Experts of a small language model: vocabulary 2486.
Below are experts of layer 2 (counted from 0) of a mixture-of-experts language model. Rows are named router (the router's row for the expert), gate (a neuron's input weights, with its number), up (a neuron's input weights, with its number) and show model dimensions 0-223. Each number is 128 + 24 x the weight over its row's rms, rounded and kept within 0 to 255. Numbers have three digits each.
Before each expert's rows: "comes after" lists some tokens at least twice as common just before its tokens as in all text. This comes from a sample of Wikipedia text that the model never trained on. Tokens count by the router's weight.

# expert 91
comes after: " the", " was", " and", " to", " a", " he"
router:180145123138146130134128150086124113100112134153125093142110137113115119160145098094109165150113138132113126092132145111081157139127142118105120121076140152150129143159088098103124156133145116126077133092164162123177163154105130191083142134125120105115099135145139115079133186125126164142082108146125130137122112104131177145184149121097074154101150107143107154159096131123103056134106115119110119113136159147104141151107112119149099144105103141116128091114157130095139138110099142081152167146137121124118107145089090145124089138107118095128089140132126154152140131157167088113129093133113098161102120140135129110115154134138104139152151143143134136156108144170158124102133
gate0:109141161117105130115131109117126143097084113129118083106123156101122115103160140169133158120119157122112174139109125180136113087111129154103138139145108086103152160090117131118155138145157123094140126105110154094093124151090108145119115179135099128134133109113149114122136104087066152139179112118147149149119186120123124096102107133124122095121138146159146106079132101084100082154143133176109153112120145104122152123098090144101103167105118129117130119182171163121094123130169117130163120129141128163137138140118118136124149128137149120129105088112115106115121145179094128111150106094150165122180143118123145183139130121167101139125118108125115117152087097092087148125113
up0:104146130121105112157133132130125173145099139149159123142160114142077134134077144103133122103106102118115145139127104163144113130112135143126129103134110105124123111110122189172080111145092133119132108157131088155157149115125160114106155136099131119088148176149133121115094156112162124137153083133094148096122124113113081105111095124146088148132126130156101154079134111127157136147101119138128136123118101146131139145099139117142106105146105170179149143085116139134111133096156131146126109150144085119094124137132113103098073130133093147148165166170188110161158156123109132140132138178114134080132155088112108114112143125159091140144137085094101121119109128124125099069078
gate1:115124139129100137110098127144132127075127113116147085136144149129118131116153114172148149128146117118113085129082142147175122159090089124115148127087095154117128110128120166151132168124125121075112130075106110090092099092074133115154110120110125148149175135187082111095109148121096148135137083147112161121145138116116140147121077152125111148128134150143137120117173139092120121086129126118111155122146154134105154098123118162135121125181159146124152135102160108100145105127121128094189103149078101119187129119121093110125138112151169153142164109109115125106132122100095137162118118116125137149134097091171140158148099133126125154142143113143139110150087112091142109156099
up1:105127103170113149168104095088131138154169136100118107128143189177151125129106138187130133108113163100149156125158106132161095133142153139137158177145154114141115122135103163123086159175167157084152121120162125098122154156131139127123135123129130111141138104075133123127129087150113146103121122180136092149122070140154104102142125092110161128122171137134089132083132134176146135124120124134115101126133136115076108134111076128106144076090130139131132128144113142129137105125126125165124132118152194112122113095114138121095105125093147072116105160125132131111126156095116147137111139152124147132103149131102120140109123145184149111126172111114153141145126133115081114135094
gate2:117167169121148122088120096156142153097100093129129132101187147141144128112132137093099125163128144117141146103108132115098111131099138159096107155073116113176105152113142150166103115128106096115131127125176127135146151097131085162115106107134129115106164117158084097107077112121146108117118112090096097100178135124151120135147130165096113121154140154102114155112123183123114101116132167174139152139150117093133116148114170137090086130120142173121137134150128112071099130149150122114134135095116149113131102089147133143116089110112116138160144151119114119124123125150140146138170095096089184150143121111176137139080097088151139130169123112120120140090117134113139142144111
up2:121141137121100126125097149105101126106108085098109171104147129133114075109104155129105061133088108107136175131119154142093167152164133117100141131121164125135152122107129134139120108152148128128131121128137129116138118143112112167117162075103137134148129176111120128161132144141149088156112152128106127142143091123078049094119123149118146118132157142158138136117102140139148111133143116124146126207095114137129086126156098129137126137112100162094154132148168110120146168115169153167138119143105121115085184125105090120171128138132109143118144155159118100166113136118100079103164160112131079094138150127124149147127154110108149151129153136111118113123179114107123138153089
gate3:120165133113122129157117119159077122089121147140123155119156121156094146115106149112177146150100133138091123115186137141109129125153159104120068139076105097136096105153129128087151148152152131078125165145150109127131104117153157120128170126122104152120122129135134166176079080146132130159155150179128088160117125106124057085120156106132115107147097131115070089127077146126095120145094116148149109157139134142105125148119146138125134163125134106116128131133096154160155126105136119129162124135103097082101141159133149099154148113111090097125181116094135132167131103099128145104144130155092157117134176133156134080112123115131140137117136134146126120136145118140120129125158
up3:126096073125132068188094137124129171126119117131082147148184085142114164141115115158178165121131127134104125129133154122138150130121175111155130107101131118140142129147149090121126124120120087152107103158083134113130130128121124127138157112084119128141129146115086109168134110145118080138157093106088129100107115126135140140148170109151093173102112118155153145106159147130163138139082123137109116111177117107097082130129103133129106122170092162182116152125135134098095079160145117135132126104150134106153120092111142148096106097142139126111109162108126152139139105098146152074136147115130108133088140149111142128127143133158132118130151145123131140159163063159130135115085
gate4:102147138150122159136107144152178160099141137120150124116164146173134103124107151155156122148109128202168133117153109135104136158135124147115096149131092140144133108133124115104147120150103121139122133109115120096112062182086128141158135166124128149097087135123184148140112124118109130138145163139105127122111162133130126140165154128072128138161142181130098129136151089114150148091133164102121124101133122165107174126077114138124127146119140097133143100129153142125149155148126144141138156186128109117117083058073116145123105106109133130122122105135105127123109090175066122126108103100132152157149125158149157129120126136142067158135139129124124110109148096150131150097138
up4:118142084127115107165161114085149170125168114135120118106151152136115117146102144114145129112116132157113136093104166097120087117134114087138125153200094123101160137179124163090137157087159095120122192113130055154133087113135111146123111119088150135108091135125114128124115106126117112128169115134129115148105154141138129175120127127113135138088124160092122109151114131122164089131137108135091135072118132097144135149118118135147103138149115082113127084133139134123138119123101153134145114149138105109112102145122116170120173104148088098143121129104113111118081169121130066161155138119084174121153132128120150102104123144138116145164148138146099144111168083141109115133143
gate5:110121123154113110115102122148119126085134108102135122151132126095134129135125144113122094130145160120189142109156142143087129109155112138113120126135121162162137138145120140173135120148133128152139063117124152103127106128094110103094155159132138127118063104087131136146142178113147094126161170121111118134146141144099150165144106146082159163115141171104102177104120135149081139123109144093136138119118133097181114184110106099140097138117142126109104115120148156104153153085133126124130160169162136150133091110136107125151146133154123106140100073092096144149122117151122165158156081090124123139151170121155156148144095142166127133133090120091107116072174144121147128122122
up5:130161153157107122162130101122126162147136111119139140118127111141131139149151170146143117149131099144101134171101109128110153121128104063111131107122137124075113121147108114107146148126151152176119146131117097117129104148090131129165121106155138114107154096092129090114103098136133123116115117094110172126143155128166067112108151122117128088128126125169145133106150072137120140097143113141143140153106120124108124126123170138127124157155085163139138131172144134111100126149149152144146120141115103126157141173105097107077070110153145186165135127135071150091169153112117146143097144121143186157103125135069120150134110102127154099205131145130156107105100123139132140144121
gate6:099130113156125119124090158130120110087105125151118097127136075144109179193114117157167138130154133159133115125169084086132122119108113115111090174116134105128122153098120131170100116131173146117165079073155112136124096103190114151119126104113173124087131119143099129130127181120137107109126149138123154155102151109117119122119141127173114174141132134108143162124100140136167119163103162136134107126140144101146112134094141108134117110151155122106119106102089120105161136134096095113151111169126101123113091116150134179118056148113107111129110132139096137118115144122152104107141084090148139147084074121131109114139129139133126143118121149141124159115169125133163096099132
up6:132096128159124114126110123132101164145139124157144114140148118145143152114141119129126129124117149090128093085102102123168099114107121115152135151143072118126156095143113128102118096152122150110149121180158090109088164113134107107144149145121108135183116119136103103136122149097092117082145141078102114128171114111146150165133100103110101133122123137145177158135185108119148157119122110121112145123122166107113078155121097109093140084098110166110159143139145127104145141152105108156136080081149178159149121118135156183119125121119138109108090100123119087136091194130131158162114163142122166120097116130137128165141122105160129114140152142113098133107117151132099176158126
gate7:091151141136120123102095099159088142141104126112153160135149096136112162142116138096137126115141133125114080112132123143099136135083111106127106124122156125101139108145143121161111100090123142163099134160119091173145130103111134161106074139155130138099134116161116143130099113104154122109173130143170115110146159157163085108084145168128145130113136163146128124147136116113115162106155143108144107161110116148160130102132095183143148148124161130124111167143142120068126165177149113127142109133101153145106141132136119109184187108134118111123148095134112093130171132124144133159144119168117163132182157115104156128100107118134157115084121070095135135115170148086094105128139
up7:103137105177129112148105131126141150163106127129128143113097135144122131158141143127135130120177115118139094152133115120153113110124088149099163107079076107140138118104135148140150153170073155127148061168148169089132138156095153103117146127160108138151114143168123161116171126126125094149137105097154091115144135126129121144164114108133134192157141135139120129132141156116149137144154148163092125116097157142117110117106117107173138116150176099120137114123156094133106132088123123179131134174118104129100105113092121121140117115138140142160130161112129138126188139143162091089127125097105128158088169139091147150132150141142205098149136116125178117137092129123130141124129
gate8:111173150120155146125110146126143122159137155159154122127165111130120170183091123162158121115100143128092115142125146120146108151111120115165121129111151130133142133173112117148083154112095124070117120118139133146180129114127166118115101168150155137146138126135129160172090133142111127126120127159171141135106116134134168146136113130105130147164141123129157100116136148143141070143102146120122145182129166116120095179134144157175128142139132126115165126092123126143119100144114150074155122113094118132160107112158138128117104150109122135135057169111104118139121115109107155155139146134093150123141152180100101096130213154142169101114093182136124136099116129140125136095137
up8:134122137145120143133105089092125164142122092115143169119129125081158155139141139126133150098107121127139168134137134131117160163126141086120140119110141108134123134099128099143123135104151100129105105119131141096143151116141109119136114084141164146129093106173144151159131102135135119161156125114173158110124120170131091166167087054110158108076123126120136160117077077129149088124141103140170141138134112130122152123155141133156139153137108102122124151125069111156115126165184118151125107097154171076140101102115107149102162145121177151110127134144133138136129143141124084127134107105092109149133107159072117144088141092151108134159126147095123158109160085157123139099152
gate9:113167171174129085086118123130085148159099137088105133109133121141102115124098120141151096144126151115127140134128181112145122099151095129126128170157156080117072104120166110138136148146110113159123068168161115154115104120101118094168188091093092151124125132121145100098117112155130111136126157126111137113157099158129125133110108136106152133137104117108158110100146133168102096148147131143106139147124110079128122147143128150160145088166146147169101124115133129126141149166173131154087117190126161128139149120117160123163132137133099179111164099124153072138135115149126115151121119117123144133172115090135131098140115151115117099111149112085112131124130152113101109096133
up9:120116112179151133140115154140148128104111124167146114124111133099140141141140103132115146102153116126122114140145109120139137146151135166138148137162097126142102096088113126166091141138122050151129083113153157145150120105176135129091143100064155103101109153150134139089121118132098148125140154141124129110123117148128128163126147131088111167139155110126167144109153136107080103143105177121066174085129152089137114163127113108137113107136139123139116144107141194156108159130144112158139132135129079143125099110144134132155074148146133138162119157125104113142117096147125116103144116135117132121079189122148095141140101157192160113146098152122112132136101121137141179093142
gate10:104161175082119141130151116125117130113134120091139159152107112173099088159121149146127124127093104084122111144098155126142082140134092158109102140066120153122057133148112156100150155119158118120066129093123141158108104124128149098129171119123119176160148146140118101147107131145124145127145158114139121152195141131138120161129145136155116132093132136131113108114162073152130140109124135128150122103120117118138137135138153101146100114119108113063139095177169118123124106102144147108114092101095098148135178177134136156146143131093184138110133129103130158101094132142156127144154106112142152128164120128102134096112111143121139163141118124125150091140098158104127160103156
up10:094124115136142171122114152117082107124104131131106133132102113142131087147160135133110139087111185090200121094170140124174152145107102169138098148100125155149101157160135091102145125104119129153085144134111106153116089099136146114128138161158115102106124123116144121158111147134080114089129138105131104140118130116124140120092126132158106119181140149109121170139146109126138124132118138174172091136113090174192121111098145113131086114167147135118102115154155133103128139114119099105175111148109138169134149143129122108107171136123127095113107131106107097133094136138117126155148124155119192123153102153161148072140128123123118113141137095165099140115089148124111115095154
gate11:123127146170110083152093110085143126152133158130111091141117135099123164138141106164123142107083093124117164170080135149128122089127141108142133161173113151163115112170123085119135148134123123138161132114112115126101101116118134112124126108129144141149144153163087088131143116133118123119161135142140095124089121121144102152131091116114139170101170120114140157098172135119168103101111139139129165131118130101138109160136111101109122104112133092084084073064139145134139098122137135136122138185165152166130120138111129165121104151133141110141112119122073076139131110162098128128141104162155089147107172128133085075179076115137139140092118133127119138134120115157148112127117
up11:130140107186136100118090161115136129144124125112081115150113167107131160130147174155129093114120119151143159149156158118097148083145118100192144184164149105145112127172144121129132124121155096123115140131122109103135100096121114162102150124138095134143088158163124153103143110136113100121146139126173123111094137140099093151101130105151167121108119120136067131150118140092144137100112122116141108138123158108123140148121111091114150117111132106122104122084119157124128111149152143099112081191130134114099089119132089116147095116159126103103154174133118107133154095152120087142129114159133142155108148175122146116170116104160133120086110138084138127160130128129168063107145
gate12:107165141070116153137097107122130128179150165141091141127113086102135073121117125132109148096049118080114182110151143134149148130143161103124111123129129118094128131164101132117140141088129124107122150108114107125119102091127131112127068123162144150150130149173146135177101106094097149139164149108144126097120117146115137142149114108100124109114145134112133135128151099134090077153118120146169146144145109110110093074133131132126173142123155117093142145106107145083108138142145131117119148090141111128165164194116118125153116119119194123127097167171097165125114132094127115121160123109114147120142135130107108083116161142139131101146080141138127117142103122106153132113132
up12:106118157139107105104145123111083133130099103136135099143119111125085139129126110137148115151129081171148106146105150117081137132135102133149131161101109106158093141128137145136130130132122155134082128162129113103098102157088093149145129142129101153147091123103115117093137100089143121145115093127106166107170141142146125096150151135125076102171135151127106113100071118117117124134114115085085129097168142140118141152126126137158090110150100138113068077152156111140102161100102183113135164148094086131098133103078143164131151144123093116133164151106171161127112119146141154104148143135123148131110121113118146143146105141098128185154167131124163094114097169143163118147112
gate13:121139134129134107139098128070132116158127148130104190138129154130099078100146143141113121140085114124104168097113173160149174129206162140140160101145156117141120125091109127122117113062114121150095117115148180109128176094110136068116137107105127142098125127099163149137143105122093099139121141100092125121147147126141138119117131130149114103146111111126132118152103150159130142148174166101185117141106085156118127095127102152152127126101117134107166109139124129168125135107136112103145145129112102142050175153119072111159144136147119143120114125142127117112142124121111133165180148148115142129166149126130132128136142132134109106096101088133137121128144157104091159140123
up13:155114163112131101114153143138141093157111120126119126116091154141122138122162140158089122112073131174151187073105153116101120115115127157135124127141096119095145116098133150125193109126112143148126059143130141091146140112067143123127117105096136146123070087083157103087135166116125142136124142143112125117118166135138127156148142119112074103166111135161132139150147133132127105190130131129200116179112113105137157151117128131137150128109141125110144155135151111141149113125113147155165119128139121118123111183145120101126093144137117141113135173103127135091121149132137098153145162149154153074143124142138122139180145134122143165148107103125151112116108171120120141090104
gate14:159155155142138135140117093139127138142093110144132138146115142108151133095156134100103145107131138143174132125127150126143148119123151121124151095100149136115130145126110147133137143180139108124096153163154123131135110114121146120139160136127094129096111108134125119133179163121152104074144126185117153098105189106145093138165141062111104074095162180118145164156081122148151147121148109133106155096068128164150158155123105122113122110144138121140129134122111103140119130129130160173143129095102109135137122124161157090153113168130103098138113192170166125170089119115148110113174157086142143113137109134139154153146131158067139141155152132130129138131102090123127155130156
up14:138127173096085113104156122131092109161109118144121133126131136119101083127128141120140127128098139145120159140115112155101122102124103129109126116082104145054095113070123158081099139121154139147138106130100158125119137163165114133153119153128125138137150106133148094130131140174136101123156142115111123118130102121098138081165120137126132091143155170152107105123127112105112129160147079109158172123145147124127138097155107110092100143156160131112148121112116108117093144138092152147172131153144112131145115137169141121117075117117132137143090112135135108164121135150070125122131157148174142142142119067144163135145103130059132143197149114192100142136105161113124149125125